Experts of a small language model.
Size: 9 layers, width 160, vocabulary 4096, 49.1M parameters.
Experts: 192 squared ReGLU neurons an expert, a softmax router.
Training: a variant of Muon for the experts, 818M tokens, 6369 steps.
Below are experts of layer 5 (counted from 0) of a mixture-of-experts language model. Rows are named router (the router's row for the expert), down (a neuron's output weights, with its number) and show model dimensions 0-159. Each number is 128 + 24 x the weight over its row's rms, rounded and kept within 0 to 255.
After each expert's rows: a language model's description of what the expert responds to. This comes from a sample of Wikipedia text that the model never trained on.

# expert 9
router [174 104 139 128 132 131 155 111 140 111 139 102 129 154 123 112 142 163 144 108  95 109 145  98  85 155 146 145 129 114 105 120 131 130 153 160 100 109 112 129  90  98 117 130  96 142 114 144  99 112 122 161 148 138 157 150 104  83  86 116 108 111  98 177 119 110 118 126 145 104 109 145  89  88 157 104 111 146 146 132 119  94 142 155 131 178 109 137 124  86 166 101  95  94 116 113 123 110  96 114 144 156 148 163 156 158 125 146 112 132 147 143 160 124 104 162 138 167 110  97 167 170  84 115 116 158 152 125 164 161 115 168 119 113 141 133 124 134 163 117 166 176 102 124 143 135 128 152  96 135 101 112 146 149 116  97 100  96 160 101]
down2 [149 128 102  84 150  93 141 104 132 155 139 109 116 142 137 137  92 167 121 138 130 130 100 167 156 153 115 139 137 123 144 171 110 127 156 161 139  64 131 128 116 111 138  95 103 148 149 166 139  82 134 145  93  77 120 118 138 135 105 108 159 134 134 129 119  91 131 113 156 130 133 128 140 126 152 127 161 108 145 137 138  70 110 123  99 174 103 100  88 160 146 135  80  95 129 167 119 138 128 125 105 120 119 217 114 181 137 157  97 125 108  69 118 132 139 156 143 136 102 125 127 152 122 114 131 158 100 124 145 165 125 133 124 124 176 143 115 120 150 131 136 119  96 131 161 112 130 122  96 129 122 129 128 122 131  81 131 124  85 146]
What it handles: Forms of be, have and become right after a subject in biographical prose, such as was, is, were, has been, became.

# expert 12
router [168 155 147 141 155 137 144 105 133  93 122  99 130 101 106 165 150 119 136 100 123 158 165  91 115 147 172 115 158 130 165 134  96 145 143 120 107 185 185 136 114 110 109  66 130  85 132 119 157 155  92 161 120 115 126 166 181 118 144 173 108 156 154 111 121 137 133 122  96 101 122 101 143 118 144 144 132 156 143 150 120 146 126 106 110 158 106 104 121 120 145 136  94 139 136 101 105 115 122 173 148 129 137 122 160 114 163  97 156  98 139 132 154 105 137  97 117 110  95  98 108 105 140 147 133 105 163 128 124 119 105 175 111 160 132 115 105 120 138 142  98 146  87 156  99 108  86 132 145 117 103 135 120 154 122 108 151  98  91 151]
down2 [129 128  58 122 130 130 118  97 165  99 122 115 145 142 123 155 143 111 128 171 133 156 142  59 133 106 104 107 130 144 169 132 135 120 108 135 138 139 106 161  89 140 131  66 145 129  90 114 121 160 140 111 147 117 130 133  81 119 143 172 144 103  91 141 120 166 144 129 124 140 130 121 135 123 120 121 147 129 132 122 136 128  97 172 128 105 116  84 129 124 154  97  97  86 148 110 116 145 124 134 124 221 127 130  95 146 100 115  91 108 149 149 123 120  85 131 147 135 139 142  99 133 111 117 157 121 129 162 128 121 151 151 126 128 159 138 108 108 102 104  74 138 185 146 131 160 157 140 141 138 127  68 145 165 133 131 141 116 139 138]
What it handles: Dashes starting list items, colons, commas and semicolons in infobox fields and lists, e.g. "- Born:", "Distributed by:", "Coordinates".

# expert 11
router [115 148 148 116 130 104 150 164 179 165 146 137  94 132 149 111 115 159 151 123 137 122 132 114 126 118 133 137 165 105  87 179 129 119 168 177 141 123 105 116 144 140 143  72 123  89 175 111 134 113 125 132  74 159 126 128 139 107 116 150 136 129 130 171 130 131 121 127 152 142 130 161 101 138 110 116 107  93 111 146 125 128 153 102 119 179 129 142 131 125 103 135 130 113 122 149 165 118  75 138 159 164 106 138 116  86  93 153 106 127 111  99 116 144 146 118 109 110 153 163 130 124 121 130 129 128 136 114  90 159 148 114 123 178 141  89 163 114 117  91 140 116  91  85 137  91 174  99 179 147 129 160 104 111 136 103  83 148 142 113]
down0 [108  87 116 113 135 186 129 115  47 135 150 131 124 141 111  93 145 133 198 133 171 127  87 211 137 127 123  40 116 153 149 145 146 170 129  66 121 117 163 138 141 146 120 104 114 107 139 164 126 119 139 107 172  94 163 112  97 164 142 135 128 137 137 101 133  86 128 160 124 125 140 151  56 118 127 123 120 120 136 124 164 114 140 110 139 133 105 149  99 112 144 150 123 115 141 152  89 139 117  87 122 132 131 137 117 116 151 120 143 148 125 104 119 130 112 138 123 117 101  95 172 113 136 152 136 125 125 119 133 136 128 145 120 134 132 136 130 161 115 128 144 134  87 132  96 114 126 134 104 128 119 108 129 139 138 122 132 140 111 142]
What it handles: Mixed function words like and, of, after, before, with, plus word pieces such as mollusk's m; no single clear pattern.

# expert 32
router [164 154 152 118  77 127 136 134 132 155 119 158 160 137 119 123 166 141 159 117 142 150 146 127 120 154 156 156 112  92 156 130  83  80 128 120 182 143  88 168 168  78 136 128  90 127 161 146 116 121  96 148 144 105 134 147 160 124 144 161 109 168  80 133 101 124 152  89 145  90 135 104 121 115 117 161  91  95 132  86  99 122 109 115 163  95 102 105 112 129 139 125 111 120 106 162  89 126  96  92 153 138 116 135 125 134 156 135 103 114 152 119 138 111 124 119 142 170 123 108  91 121 165 125 119  89 139 113  91 137 121 108 146 140 120 147 139 100  97 169 111 142 103 124 112 165 147 146 134 148 145 140 100 142 167 126 128 142 161 155]
down0 [122 125  96 134 152 118 140 121 121 103 104 148 130 138 153 122 105 128 138  82 128 107 121 135 125  90  66 128 137 116 141 123 139 108 130 111 132 155 134 138 159 112  87 153 136 102 119  98 149 129 145 115 129 158 133  86 162 117 129 113 143 153 135 134 127 138 123  85 117 105  91 124 136  95  95 105 116 144 123 151 148 143 102 144 135 128 132 106 142 118 133 127 128 126 139 136 175  85 127 166 150 185 118 131 100 118 132  90 154 119 158 127 156 102 150 179 156 125  96 150 127  82 113 134 129 124 134 117 142 133 140 119 134 215 113  53 115 143 118 213 133 131 174 127  88 104 124 132 156 142 125 129 145  90 130 173 125 102 137 157]
What it handles: Final pieces of first names and place names (Carla, Mateo, Scottie, Spokane) and whole given names like James, Robert, Charles.

# expert 56
router [133 121 124 161 144 100 135 139 116 144 150  96 131 100 158 156 121 111 144 140 109  90 147 149 145 111 156 147 116 156 141 154 121 117 133 160 121  89 125 154 155 157 158 101 150 133 133 142 109  84 131 111 123 118 161 119  99 104 115 159 102 161 146 130 153 156 113 105 156 115 137 162 121  99 131 104  88 142 118 104 108 147 131 112 168 137  98 147 145 141 158 129  89 145 156 114 141 159 131 165 155 101 120 147 156 100 112 150 107 145  86 124 117 169  82 125  97 146 154  97  93 170 138 149 100 152 162  96 155  92 112 138 112 112 102 166 167 108 140  99  92 158 141  94 105 106 168 134 135  98  94  97  88 121 162 123  93  92 140 152]
down0 [149 112 142 154 131 171 141 140 129 103 128 128 110 139 129  62 134 131 124 165 137 124  99 129 137 160 120 124 131 112 127  70 128 183 135 135  48 174 178  85 117 107 168 127 165 127 129 105 161 155 182 128 107 147  86 117  89 128 130 159 133 122  81 108 131 110 118 130 165 113 160 135 118  93 157  82 130 106 128 148 114 114 126 144 138 153 140 116 128 119 133 120 125 135 100 156 127 133 128 131 136 146 104 130 124 128 128 162  78 119 133 141 130 102  79 140 132 119 109 131 138 126 132 128 160 129 127 109 161 148 138 126 145 125 173 140 127 117 102 143 102 136 130 128 130 196 112 137  49 131 175 100 100 126 129 111 120 129 115 128]
What it handles: Pipe characters starting table rows after line breaks, and hyphens or bullets beginning list items in tables and track lists.

# expert 33
router [141 116 132 141 156 163 117 141 138 109 132  93 127  97 117 155 158 139 121 103 105 111 142 113 122  99 119 116 146 161 124 143 173 154 114 120  91 143 146 153 132 164 103 144 134 136 114 141  98 125 117  93 123 132  95 116 119 133 105 127  94 107 161 153 153 169 117  91 107 129 135 166 163 159 157 138 119 148 106  87 164 126 159 134 162 106 124 108 125 105 124 139 118  90 135 160 136 124 138 165  94  89 150  89 121 127 144  96 148 135 169 126 162 140 102  91 103  90  84 144 139 140 100 138 116 131  82 106 101 147 137 111 169  85  92 171 110 143 170 159 122  80 115 150 121  93  98  83 124 163 115 148 134 108 131 163 147 139  91 135]
down0 [165 121 113 114 124 148 138 166 129 128 140 133 135 129 116 121 128 136 143 161  95 138 135 114 128 135 151 156 128 129 166 111  62  74 176 152 153 163 123 183 129 109 156 105  92 142 138 123 142  91 150 130 151 121 106 144 146 131 182 122 136  94 153 131 144 111  94 132  42 136 106 129 102 114  87 151  97 124 133 120 168 134 142 124 112 141 130 110 142 115 128 153 129 110 126 131 124 101 172 115 144  97  89 124 123 138 111  90 123 142 124 114  86  96 139 171 123  86 120 112 124 145 128 118 111  89 126 106  86 123 120 138 157 129 123 126  59 153 108 133 148 132 133 170 152 114 146 147 132 122 155 122 198 114 121 127 128 127 136 171]
What it handles: Pipe and blank cell tokens in Markdown tables, especially election results headed Party, Candidate, Votes, plus divider rows and semicolons.

# expert 51
router [129  87 122 107 124  84 141 138 140 125  90  96  85 121 138 118 138  93 174 158  95 153 110 167 123  99 155 132 130 163 117 115 107 138 142 144  90 146 131 144 146 125 108  94 142 141 158  87  95  80 153 115 110 111 138 116 174 136 101 155  81 152 117 164 103 121  99 132 142 138 138 140 140 147 150 159 145 111 167 137 168  97  84 128 152 128 162 107 130 122 129 106 130 102 105 105 137 177 135 105 110 115  68 111 129 129  92 132 151 111 128 174 140 119 103 131 131  98 161 136 105 155 153 144 141 131 105 165 149 108 143 111 137 176 153 145 156 109 143 136 104 134 106 115 156 159  96 125 137 115 144 148 143  83 135 130 164 176 148 112]
down0 [142 115 118 165 133  91 129 125 162 117 124 121 138 159 129 116 144 131 127 116 141 115 130  87 134 126 175 107 113 138  92 140 164 141  86  91 105 183 122 108 163 126 112 124 102 131 135 145 149  94 121 147 123 141 119 127 130 178 131 112 119 133 130  90 126 123 181 122 126 132 143  69 146 127  97 127 111 146  81 119 128 167 164 126 116  77 111 111 105  74 127 149 157 120 157  86 116 112 110 128 152 130 118 125 111 138 131 107 172 127 149 137 126 129 100 128  66 157 118 146 129 174 166  57 128 108 128 156 142 172 154 142 119 131 115 147 125 125 100 145 130 144 187 161 128 122 139 128 117 163 130 129 153 122 149 105  77 167 127 129]
What it handles: Header words in tables and discography or results lists, such as Year, Title, Total, Votes, Notes, Best, usually following a pipe.

# expert 10
router [151 154 159  86 100  85 161 170 148 149 102 122 113 170 162 145  79 109 137 126 129 114 150 124 143 148 170 106 163 101 105 134 122  92 117 184 132 132 101 115 146 131 155  92  96 139 151 151 110 122 105 144 131 125 100 128 145 124  94 156 127 152 126 138  99 124 123 106 130 108 138 165 130 156 130 131 147  99 101 137 113 133 136 105 134 152 144 129 117 130 107 104 127 123 105 127 131 138 139 132 148 111  98 152 150 144  84 131  95  96 105  96  78 124 157  88  98 110 117 186 120 155 124 142 103 164  91 156  78 139 148  99 109 123 107  93 158 114  94 108 112  99 146 109 116 154 158 132 119 123 124 151  94 163 107  98  85 169 145 150]
down0 [149 127  98 133 138 128  99 127 176 126 132 128 136 119 151 172  91 129 152 143 139 121 121 126 164 117 108 158 129 134 126 127 119 135 132 131  90  84 146 113  59 124 142 107 163 127  79 127 128  88 140 203 124 147  58 122  73 135 140 164 141 122  90  94 122 128 126 131 137 118 117 104 144 128 136  99  78 175 168 128 159 133 129  74 166 131 120  83 126 140 127 141 127 102 125 128 113 130  83 139 127 182 147 127 128 114 149 117 137 143 131 121 125 126 122 132 110 140 132 128 130 156 123 120 107 155 113 122 166  72 105 113 113 188 133  79 152 129 117 139 121 114 126 138 119 132 140 125 140 182 143 132 124 170 144 133 105  95 125 124]
What it handles: Middle or final pieces of proper names of people, brands and places, such as Sach-in, Pent-ax, Muham-mad, plus titles like Royal, Lord, Saint.

# expert 34
router [121 180 140 121 118  80 150 115 156 106 151 115 114 131 169 152 151 131 158 156 153 118 126 122  97 124 141 126 157 140 133 147 123 159 158 149 114 155 142 158 103 100 101  87 135 140 163 110 170 111 110 112 118 109 103 151 149 113 117 180 126 144 164 156  94 111 118 148 153 113 173 122 122 110 119 150 167  94 143 138 117  99  93 100 134 107 145 101  85 132 149 109  91 140 107  89 142 110 116 122 181 141 106  96 115 103 126  98 139  96 131 155 143 123 142 110  97 129 123 116 101 134 130 117 151 152 146 158 135 111  95 153 164 169 115  93 102 102 132 112 127 131 124 127 141  66 120  89 110  85 105 112 161 143 152 177 153 145 146 154]
down0 [133 102 104 138 113 131 101 141 113 219 187 106 115 135 125 173  59 111 146 175 110 142 119 149  85 136 129 121 108 166 102 192 138  97 132 129 151 148 134 106 129 171 141 131 126 122 121 121 135 182 130 163 143 128 131 129  87 134 128 148 130 120 126 136 134 106 134 120 127 158 135 137 126  98 112 128 124 106 150 150 136 128 127  87 128  66  98  85 116 128 137 142 121 125 135 107 114 138 160 177  61 127 156 125 123  96  99 114 141 132 152 130 106 128 152 129 133 146  96 127  91 139  86 121 155 114 126  99 148 132  89 127 128 132 152 122 150 154 123 129 149 129 102 164 102 126 149 136 130 154 123 128 133 130 131 138 112  78 123  80]
What it handles: Field names in infobox and classification lists before a colon, such as Website, Playing career, Type species, Date of birth, Phylum.

# expert 21
router [150 169 113 110 104 110  93 111 132 131 181 135 108 112 144 103 148 148 111 152 151 112 108 112 124 124 100 134  98 126 151 147 164 111 115 102 146 127 112 134 159 105 154 140  85 152 164 166 127 118 135  97 143  88 102 102 101 121 140  94 147 149 126 104 127 179 151 144 137 111  94 149 118 116 127 114 118 100 123 131  94 127 180  98 129 102 157 138 116 162  80 119 150 124 100 116  97 158 121 159 135 152 141  94  94 107 147 134 129 164 100  74 100 105 164 110 102 155 133 114 130  80 151 123 114 139  82 152 137  75 128 157 116 126 156 162 120 145 150  96 130 119 134 148 133 134 167 166 144  98 161 143 161 100 135 125 139 137 174 116]
down1 [122 133 129 152 121 127 137 161 145 131 150 132 103 125 127 131 115 161 128 155 170 125 145 134 143 142 164 131 135 134 125 130 132 175 156 128 129 128 169 121 139 129 140 119 144 129 138  82  72 127 106 115 149 126 132 137 109 109 209 141 168 214 115 125 129 142 113  58 181 168 116 143 124 125 114 150 111 116 144 143 138 101 119 127 108 118 111 132 191  95 120 141 124 122 145  92 130 129 148 112 139 125 103 129 104 175 103 148  78 124 132  84 116  88 126 109 145 121  88 132 124 114 132 151 107 130  87 106 127 102 124 139 126 128 102 126 152 100 123 118 148 130 116 141 122  95  68 131 128 105 161 162  68 130 155 123 158 130 106 110]
What it handles: Short mid-word pieces like ig, ad, ag, end in place names, taxon names and foreign words, such as Sur-ig-ao, Phil-ad-elphia, Path-og-enesis.

# expert 31
router [138 144 142 149 149 111 144 113  98 117 124  95 123 108  97 125 134 157 150  94 139 137 138 139 173 134 145 143 159 142 105  88 170 153  96  97 113 142 138 169  99 107  97 162 132 135  95 115 141 120 121 107 109 130  78  96 107 140 137 114  96 149 168 105 129  82 101 111 134 171 164 140 146 156 137 169  89 162 165 139  85 119 170 133 142 118 110 134 148 158 142 107 156 102 148 116 123 104 115 138 142 140 145  93 114 136 121 119 112 172 101 111 153  93 123 120 144 155 119 104  98 132 111 142 111 168 148 171 160 104 155 145 124  91 103 146 159 127 164 148 119 164 146 159 145 113 166  96 103 142  99  88 116 140 138 121  91  98 121 100]
down0 [127 142 114  93 138 107 133 125 146 168 152 137 116 180 130 117 170 120 127 145 159 168 148 129 135 163 131 128 128  98 137 136 121 125 123 126 117 131 130 120 125 124  75  79 130 110 130  72 139 152 151 121 183 115 116 148 141 134 162 105 129 134 143 210 106 129 125  94 137 124 110 127 126 100 185 112 139 147 112  96 127 130 133 127 100 163 128 128 186 132 119 112 148 111  76 126 127 144 113 101 129 105 120 145 128  99  97  85 121 134 136 107 123 133 123 134 142 101 137 133 145 133 107 123 176 160 127 125 146 129  84 119 112 132 104  24 129 149 131 100 132 130 145 185 121 123 107 145 139 104 152 136  77 119 146 112 142 152 127 142]
What it handles: Newline tokens ending table rows, list items and section headings, e.g. after a closing pipe or a line like 1R (2008).

# expert 42
router [114 153 137 119 130 105 131 162 163 162 141 124  88 137 158 115 109 148 133 126 131 134 133 101 113 108 133 138 163  99  97 192 129 115 167 157 148 133 121 128 170 138 142  71 127  77 165 114 144 111 120 129  78 167 129 142 133 114 127 150 138 133 156 178 118 126 118 133 152 122 130 159  97 142  96 124 103 102 114 165 110 134 166 120 115 189 139 146 138 119 104 133 135 111 109 160 152 129  84 141 152 154 113 131 114  74  99 143  90 131 107 108 105 138 140 119 100 119 168 162 124 131 116 143 139 130 125 127  90 160 130 112 138 164 141  87 154 128 123  91 140 125  89  81 144  84 168 106 158 140 137 154  98 119 146  99  99 156 139 126]
down0 [158 123  87 127 117 124 134 132 198 124 122 110 135 106 134 115  93  73  75 116 130 125 124 134 110 128 124 129 181  94 125 102 111 117 100  81  90 132 155 124 114 143 112 147 134 145 132 145 124 111 130 111 131 138 116 117 119 128 138 120 129 119 148 151 126 135 136 139 138 138 109 183 140 143 130 122 177 198  96  63 128 114 159 170  87 122 115 128 127 151 115  97 102 168 131  88 112 124 125 127 176 104 114 119 115 134 141 171 131  97 162 119 153 134  98 156 123 147 182 180 142 146 107  59 127 139 131 114 116 152 120 132 119 130 138 142 144 122 129 163 104 124 158 119 133 136 130 143 104 110 112 123 133 102 191 130 136 162 120 109]
What it handles: Hidden marks and slashes in geographic coordinates and the "Team / Apps / (Gls)" football career header, e.g. 3°11′46″W / 55.95.

# expert 16
router [117 142 133 121 146 114 141 143 171 177 147 143  93 134 154 112 116 146 140 123 133 124 136 109 124 111 127 140 172 103  92 189 133 124 167 166 142 107 112 125 160 140 150  66 121  88 175 114 138 116 130 128  84 166 117 126 141 116 112 151 138 124 146 169 119 126 117 127 150 139 135 154  90 124 109 119 106  99 104 156 115 132 160 111 112 189 131 149 125 120  97 140 140 113 118 147 154 124  78 133 163 168 109 127 125  95  93 155  96 121 109  94 107 147 149 113 105 123 154 167 141 121 114 129 131 128 134 110  87 165 138 118 143 175 138  86 164 121 111  88 131 123 101  95 138  90 170  99 177 145 124 156 107 112 145 109 101 148 141 126]
down0 [ 73  65 142 170 146 183 159 118  67 120 160 140 120 132 102 127 140 112 185 127 169 102  18 210 129  94 122 103 117 162 127 131 128 155 123 102 120 113 160 135  96 134 147  99 118 120 111 128 167 122 126 130 167 147 178 176  92 148 140 162 121 136 126 125 144 123  91 161 125 136 135 139 114 150 136 112 138 119 140 117 137 103 106  90 136 138 135 128 114 118 155 146 129 124 161 139 108  87 121 129 111 114 126 124 104 109 140 130 156 127 123 131 128 133  92 119 126 150 123  99 121 123 123 157 133 127 122 127 159 125 108 162 117 151 142 133 108 143 127 130 125 138 103 127 124 128 131 106 103 126 125 128 132 116 103 148 130 157 127  80]
What it handles: Mixed tokens in list and taxonomy entries, such as colons after Authority, word-start pieces like m-ollusk, d-rainage, and connectives and, of, or.

# expert 47
router [ 84 126  97 107 117 137 102 136 155 133 161 156 134 128 124 149  97 149  92  94 112 145 160 143 155 148 163  96 108 117 110 143 156 159 142 154 103 121  89 134 139 163  97 157 153 145 128  96  98 139  93 139  98 106 149 122  88 115 134 168 119 112 119 145 152 113 158 148 154 152 169  97  87 166 109 123 129  74 111 127 116 102 149 155 158 156 120 107 152 114  86  88 118 108 128 141 110 160 133 144 113 125 116 134 159  94  95 165  94 144 131  93  95 146 139  99 127 102 145 116 115 108  95  96 153 158 106 126 142 167 133 136 156 144 119 152 156 136 145 158 123  99 168 112 103  85 137 156 152 117 140 124  86 131 162 136 106 147 125 161]
down0 [139 117 119 108 207 129 128 125 128 159 100 124 129 124 130 134 126 107 147 147 127 140 150 128 117  87 114 134 127 154 117 159 136 130 123  73 148 121 111 103  90 137 121 136  84 128 152 128 121 116 127 161 120 138 128 117 122 162 120 109 167 125 127 117 180 121 124 164 158 107 122 125 104 188  74 133 128 118 142 126 125 187 113 104 128 154 103 140  83 150 121 128 171 129 119 126 116 131 151 159 133 128 172 123 147  72 130 109 105 105 152 191 122 164 128 113 110 119 141 132 138 106 118 127 120 104  96 119 112 117 128 146 137 150 132 126 106 126  98 133 133 118 153 103  63 221  93 110 127 149 132 116 171 146 124 156  99 126 133 153]
What it handles: Pipe separators, semicolons and dashes between numeric cells in statistics and results tables, as in 0.000 | 130 and —;.

# expert 5
router [122  97  85 106 142 144 146 147 129 160 150 145 101 155 122 102 121 140 100 144 129 114 154 143 163 153  92 133 132 115 112 132 155 146 122  99 122 121 118 172 146 135 169 150 160 118 120 162  92 147 161 135 139  97 104 100 105 127 111 109 111 141 122 103 102 144 155 119  94 122 102  95 165 106 119  85 108 128 113 104 175 147 123 125 144 150 119 167 158 111 116 153  97 134 147 130 174 121 122 160 144  91 160 114 149  99 177 116 111 134  81 131 127 125  96 122 152 164 143 177  98 162  92 140 108 130 148 101 137 140 107  93  99 132 100 110 153 121 109 138 154  87  99 153 122 130 137 163 165 155 112 164 108 101  84  97 136 108  85 141]
down0 [131 158 169 147 128 119 190 168 133 158  88 143 144 140 133 114 127 119  84  97 143 159 122  96 108 120  80 192 125 123 120 139 125 182 162 117 117 132  86 129 109 142 115 117 110 159 127 108 129 135 127 129 106 147 126 128 133  81 139 119 135 149 134 153 131 129 106 154 129 121 156 152 152 116 128 122 116  81 127 100 152 112 150 125 112 134 130 120 115 131 133 121  87 130 137 115 127  82  73 156  80 138 124 220 155 152  95 129 140 141 133 122 137 127 153 140 138 164  67 135 136 139 130 124  93 128 116 150 132 126 152 129 137 125 135 105 112 112 175 113 136 146 136 122 154  64  80 114 145 130 116 106 138  96 105  90 106 120 115 135]
What it handles: First letter or piece of a capitalized word, often at a paragraph or heading start, such as M in Martin, R in Recent, S in Ships.

# expert 63
router [106 114 158 122 144 159 122 123 103  84 108 155 122 105  95 103 134 127 111 146 162  89  99 114 167 111 105 102  97 162 128 152 126  82 161 129 158 173 119 129 127 118 115 127 169 129 152 162 150  97 131 152 140 174 118 132 128 118 114 123  99 112 125 115 147 147 141 163 145 126 106 185 115 116 156 104 161  87 100 177 125 152 127 147 116  92 152 121 132 108  80 123 141 157 125 149  82 142 164  95 136 167 114 159  90  94 115 146 110 161 113  92 124 128 154 100 141 119 110 152 141  86 102 135 138 127 145 163 112 166 108 103 153 164 105 122 127 115  96 136 137 157 160 161 130 164 109 138  98 110 143 154 131  95 121 128 128 112  95 119]
down2 [153 138 128 107 123 112 121 134 203 111 132 146 112  75 140  94 118  66 137 115 121 142 129  92 116 136 125 147 150 135 107 143 126 164 116 134 151  59 117 115 103 152 179  96 126 145  88 131 129 113  94 135 149 126 126 129 129  95 130 111 108 122 122 130 135 127 114 114 121  83 151 126 148  68 105 176 133 113 119 126 135 114 145 129 157 140 114  92 126 129 140 111 169 135 188 156 165 120 112 151 125  73 158  98 127 108 127 187 145 152 118 109 163 158 109 137 130 125 122 140 209 137 136 140 128 142 139 102 111 114 161 146 151 100 136 127 127 119 105  80 159 131 113 119 107 107 111 133 126 147 162 131 113 155 105 133 128 115 145 130]
What it handles: Second syllables after a capital initial in names and words, such as B-amb-oo, B-ott-om, P-oll, Sharad P-aw-ar.

# expert 25
router [ 75 174 133 155 126  93 138 129 124 116 123 127 145 141 156  78  87  86 133 121 144 121 121 157 117 152 150 104 109 177 124 102 149 158 119 152 136 112 134 130  86 161 133 145 134 130  93 105 159 159 151 148 149 139 176 145 116 137 137 103  99 163 153 151 115 131 104 133 108 155 116  99 141 129 159 108 155  82 154  82 132 105 130 136 104 104 146 114 153 139 109  91 152 158  95 107 146  91 134  80 106 164 162 105 133 129  90 123 160  88 146 161 152 121 106 122 134 156 127 154 148 105  96 129 114 152 110 160 131 131 130 115 143 115 134 107  89 141 130 140 165 123 156 107 167 127 125  80 106 120 111 111 169 132 137 159 153 143 158  98]
down3 [131 137 115 134  95  46 128 144 131 137 102 169 134 138 178 116 120 134  61 183 132 115 125  89 140 104 104 161 119  89  89 132 118  82 126 149 133 104  96 123 110 125 107 209 152 136 105 108 101 121 121 137  95 121 129 124 123 134 152 128 138 110 126 167 137 158 125 119 120 130 126 129 127 150 109 138 127 137 126 198 126 132 114 144 129 133 128 103 160 137 101 120 162  92 136 123 197 127 144 155 128 140 127 127 130 129 122 127 113 119 128 128 150 128 150 138 129 115 133 163 117 183 112 114 112 132 119 139 111 123 142  87 129  93 121  92 149  97 125 121 171 119 131 124 169 130 166 124 192 140 161 130  87 126 127 107 118 103 158 114]
What it handles: General nouns right after the/a/his, often followed by of, such as population, position, end, place, role, city.

# expert 60
router [147 141 132 149 168 158 148 158 130 117 143 109 155 144  88 138 136 175 144  92 111 100  98  84 108 143 147  99 133 106 147 103  87 148 128 112 143 103 118 158  86 157 149 139  92 124 104 132 136 173 127 162 136 118 159  97 130 104 154 100 129 108  96 135 158 173 119 105 142  90 132 106 152 108 160  95 105 161 116 114 120 146 133 156 117 143  91 174 163 156 149 129  93 125  91 144 174 118 111 106 122 102 139 144 159 145 156 162 146 106 115 161 144 170  88 134 115 120 107 140 119 109 118 118 117 104 127 106 146 129 150  99 103 116 113 122 107 150 118 150 131 171  92 157 156  95 168  99 153 124 161 122 129 156 121 117 135 132  77 110]
down0 [140 125  85 147  86 127 107 126 104 143 158  95 156 145 142  79 128  92 122 195 142 142  92 138 159 125 138 104 116 135 120 121 142 166 110 147 102 153 123 157 107 121 124 135 162 170 123 129 127 124 105 111 114 170 121 130 128 124 136 122 180 130 130 133 121 162 137 130 153 151 147 114 120 167 126 129 132  81 121 116  91  83 123 128  80 130 134 138 173  84 113 156 106 120 127 120 111 142 156 111 197 140 120 131 160  95 113 135 125 123 131  87 113 133 141 107 131  33 135 126 154 129  89 112 156 135 136 167 124 138 124 164 132 123 148 107 119 163 159 139  93 151  80 111 135 127 141 135 111 123  92 119 138 117 117 132 154  85 127 141]
What it handles: Commas ending an introductory phrase or main clause, and conjunctions like although, while, but, that, e.g. "national team, scoring".

# expert 40
router [112 134 116 119 136  98 139 157 171 152 124 120  90 124 168 107 129 155 135 123 134 135 130 111 126 111 135 130 158 108  89 189 127 127 150 168 151 128 119 111 156 144 147  74 124  89 163 107 149 115 119 127  65 144 122 139 144 113 113 155 132 123 144 174 125 127 118 131 149 132 140 143  98 129 110 124 114  96 107 127 127 136 163 109 107 193 132 130 129 106  97 135 140 115 120 147 157 128  75 130 161 177 100 143 116  88 108 149  92 116 105  98 106 132 149 114 118 118 149 165 116 123 115 127 137 132 114 106  96 158 155 134 143 183 130  88 172 114 100  84 139 124  99  86 144  93 167 103 172 143 125 159 102 106 135 112  86 145 137 114]
down1 [123 125 116 128 139 148 112 101 122 168 128 139 132 114 186 105 127 135 134 134 108 143 140 163 127 160 152 200 124 102 103 126 136 130 100  85 137 172 192 128 140 118 121 132 122 122 127 129 146 135 121 132 155 104 122  77 140 141 139 105 143 107 146 135  92 175 128 124  63 128 151  76 132 141 144 150 108 106 125 118 163 124 105 114 128 142 145 133 130 143  89 125 174  65 116 152 134  64  96 114 121 154 143 103 123 122 147 131 143 169 132 126  99 131 132 124 103 124 125 124 159  97 158 129 135 119 126 132 125 127 141 127 109  99 110 130 135  98 103 139 136 138 127 142 104  35 131 142 144  89 109 143 126  77 157 114 115 165 143 117]
What it handles: Degree and second marks in geographic coordinates, plus scattered pieces like the ral in Australia and of or and in lists.

# expert 1
router [124 173 144 156 146  99 106 119 178 175 102 114  92 131 142 123 137 154 123 130 172 115 155 105 124 165 107 114 166 110 159 162 141 116 138 166 136 160 144 111 155  96 154 154 131  70 136 101 114 124 118 115 132 125 115 104  94 114 111 134 111 127 141 167 148 156 160 149 111 156 156 114 124 115 141 113 121 136  91  96 133 144 177 106  93 118 139 142 139  94 120 138 154 137 153 119 111  90 115 170 167 131 110 107 103  87  96 108  98 144  97 123 145 129 123 115 137 106 157 154  97 141 119 154 115 132 114  89 117 168 141  94 108 187 115  77 164  87 117 104 133 133  85 126 103 120 158 102 158 136 130 167 120 140 103 129 123 135 123 125]
down1 [140 168 127 128 128 121 116 136 124 106 137 127 118 130 124 137 140 106 119 119 141 138 123 163 146 124 125  99 109 107 111 124 154 156 172 133 120 126 141 151 170 129 136 100 115 167  62 127 107 157 142 147 145 129 178 213 134 101 125 155 132 103 123 114 155 117   9 115 153 174 136 159  92 138 125 114  81 105 130 129 134 104 129 127 100 142 129 125 107  79 116 132 133 134 128 146 128 124 129 127  79  38 126 172 143 135 146 149 118 123 141 139 122 118 117 135 134 139 156 123 120 122 133 115 115 127 151  73 113 118 128 153 130 128 139 149 123 152 117 126 123 106 122 125 122 125 112  98 109 104 140 145 127 152 129 173 108 167 114 130]
What it handles: Single capital letters (B, C, T, D, N) starting a name or word after a table pipe, dash or colon, e.g. Genus: D|iplotaxis, K|latovy.

# expert 57
router [119 156 142 121 142  97 129 152 169 169 137 148  84 134 150 118 112 155 135 118 135 119 149  88 127 128 132 139 177 110  84 176 139 111 162 171 148 116 118 114 154 138 144  95 126  83 173 102 136 126 129 133  71 150 114 122 139 105 110 149 140 120 144 176 125 133 114 138 162 135 137 160  91 122 123 122 113 103 119 155 118 137 176 110 115 178 137 145 123 116  98 141 131 122 115 148 171 132  89 139 148 163 116 121 120  88 102 154  95 113 114 102 112 138 142 112 105 118 170 168 121 127 118 138 136 136 132 117  91 156 143 104 127 167 131  85 163 113 109  82 138 118  90  86 125  88 164  94 169 151 121 143  98 112 131 111  92 153 145 118]
down0 [129  99 127 134 108 149 128 119 111  89 142 111 130  86 138 121  43 141 133 159 115  95 121 112 167 123 114 122 136 123 134  96 125 122 140 143 187 101 129 138 118 125 127 100 109 139 105 125 126 124 153 193 128 132 127 147  61 151 177 131 154 143 190 133 150 127 161 127 134 152 129 127 135 100 124 108 103 106 115  94 136 103 150  74 158 116 124 142 142 125 161 154 130 122 136 152 121 105 116 145  77 101 129 128 149 154 127 100 127 129 126 137 126 140 127 188 150  76 142 100 130 143 102 111 140 138 153 130 127  93 134 122 125 150 162 159 109 128 111 140 133 104 117 117 137  95 110 100 122 119 102 211 131 130 147 144 128 159 130  81]
What it handles: Mid-word pieces in lists and coordinates, notably amb in "(disambiguation)" entries, plus slashes, periods and N after degree marks.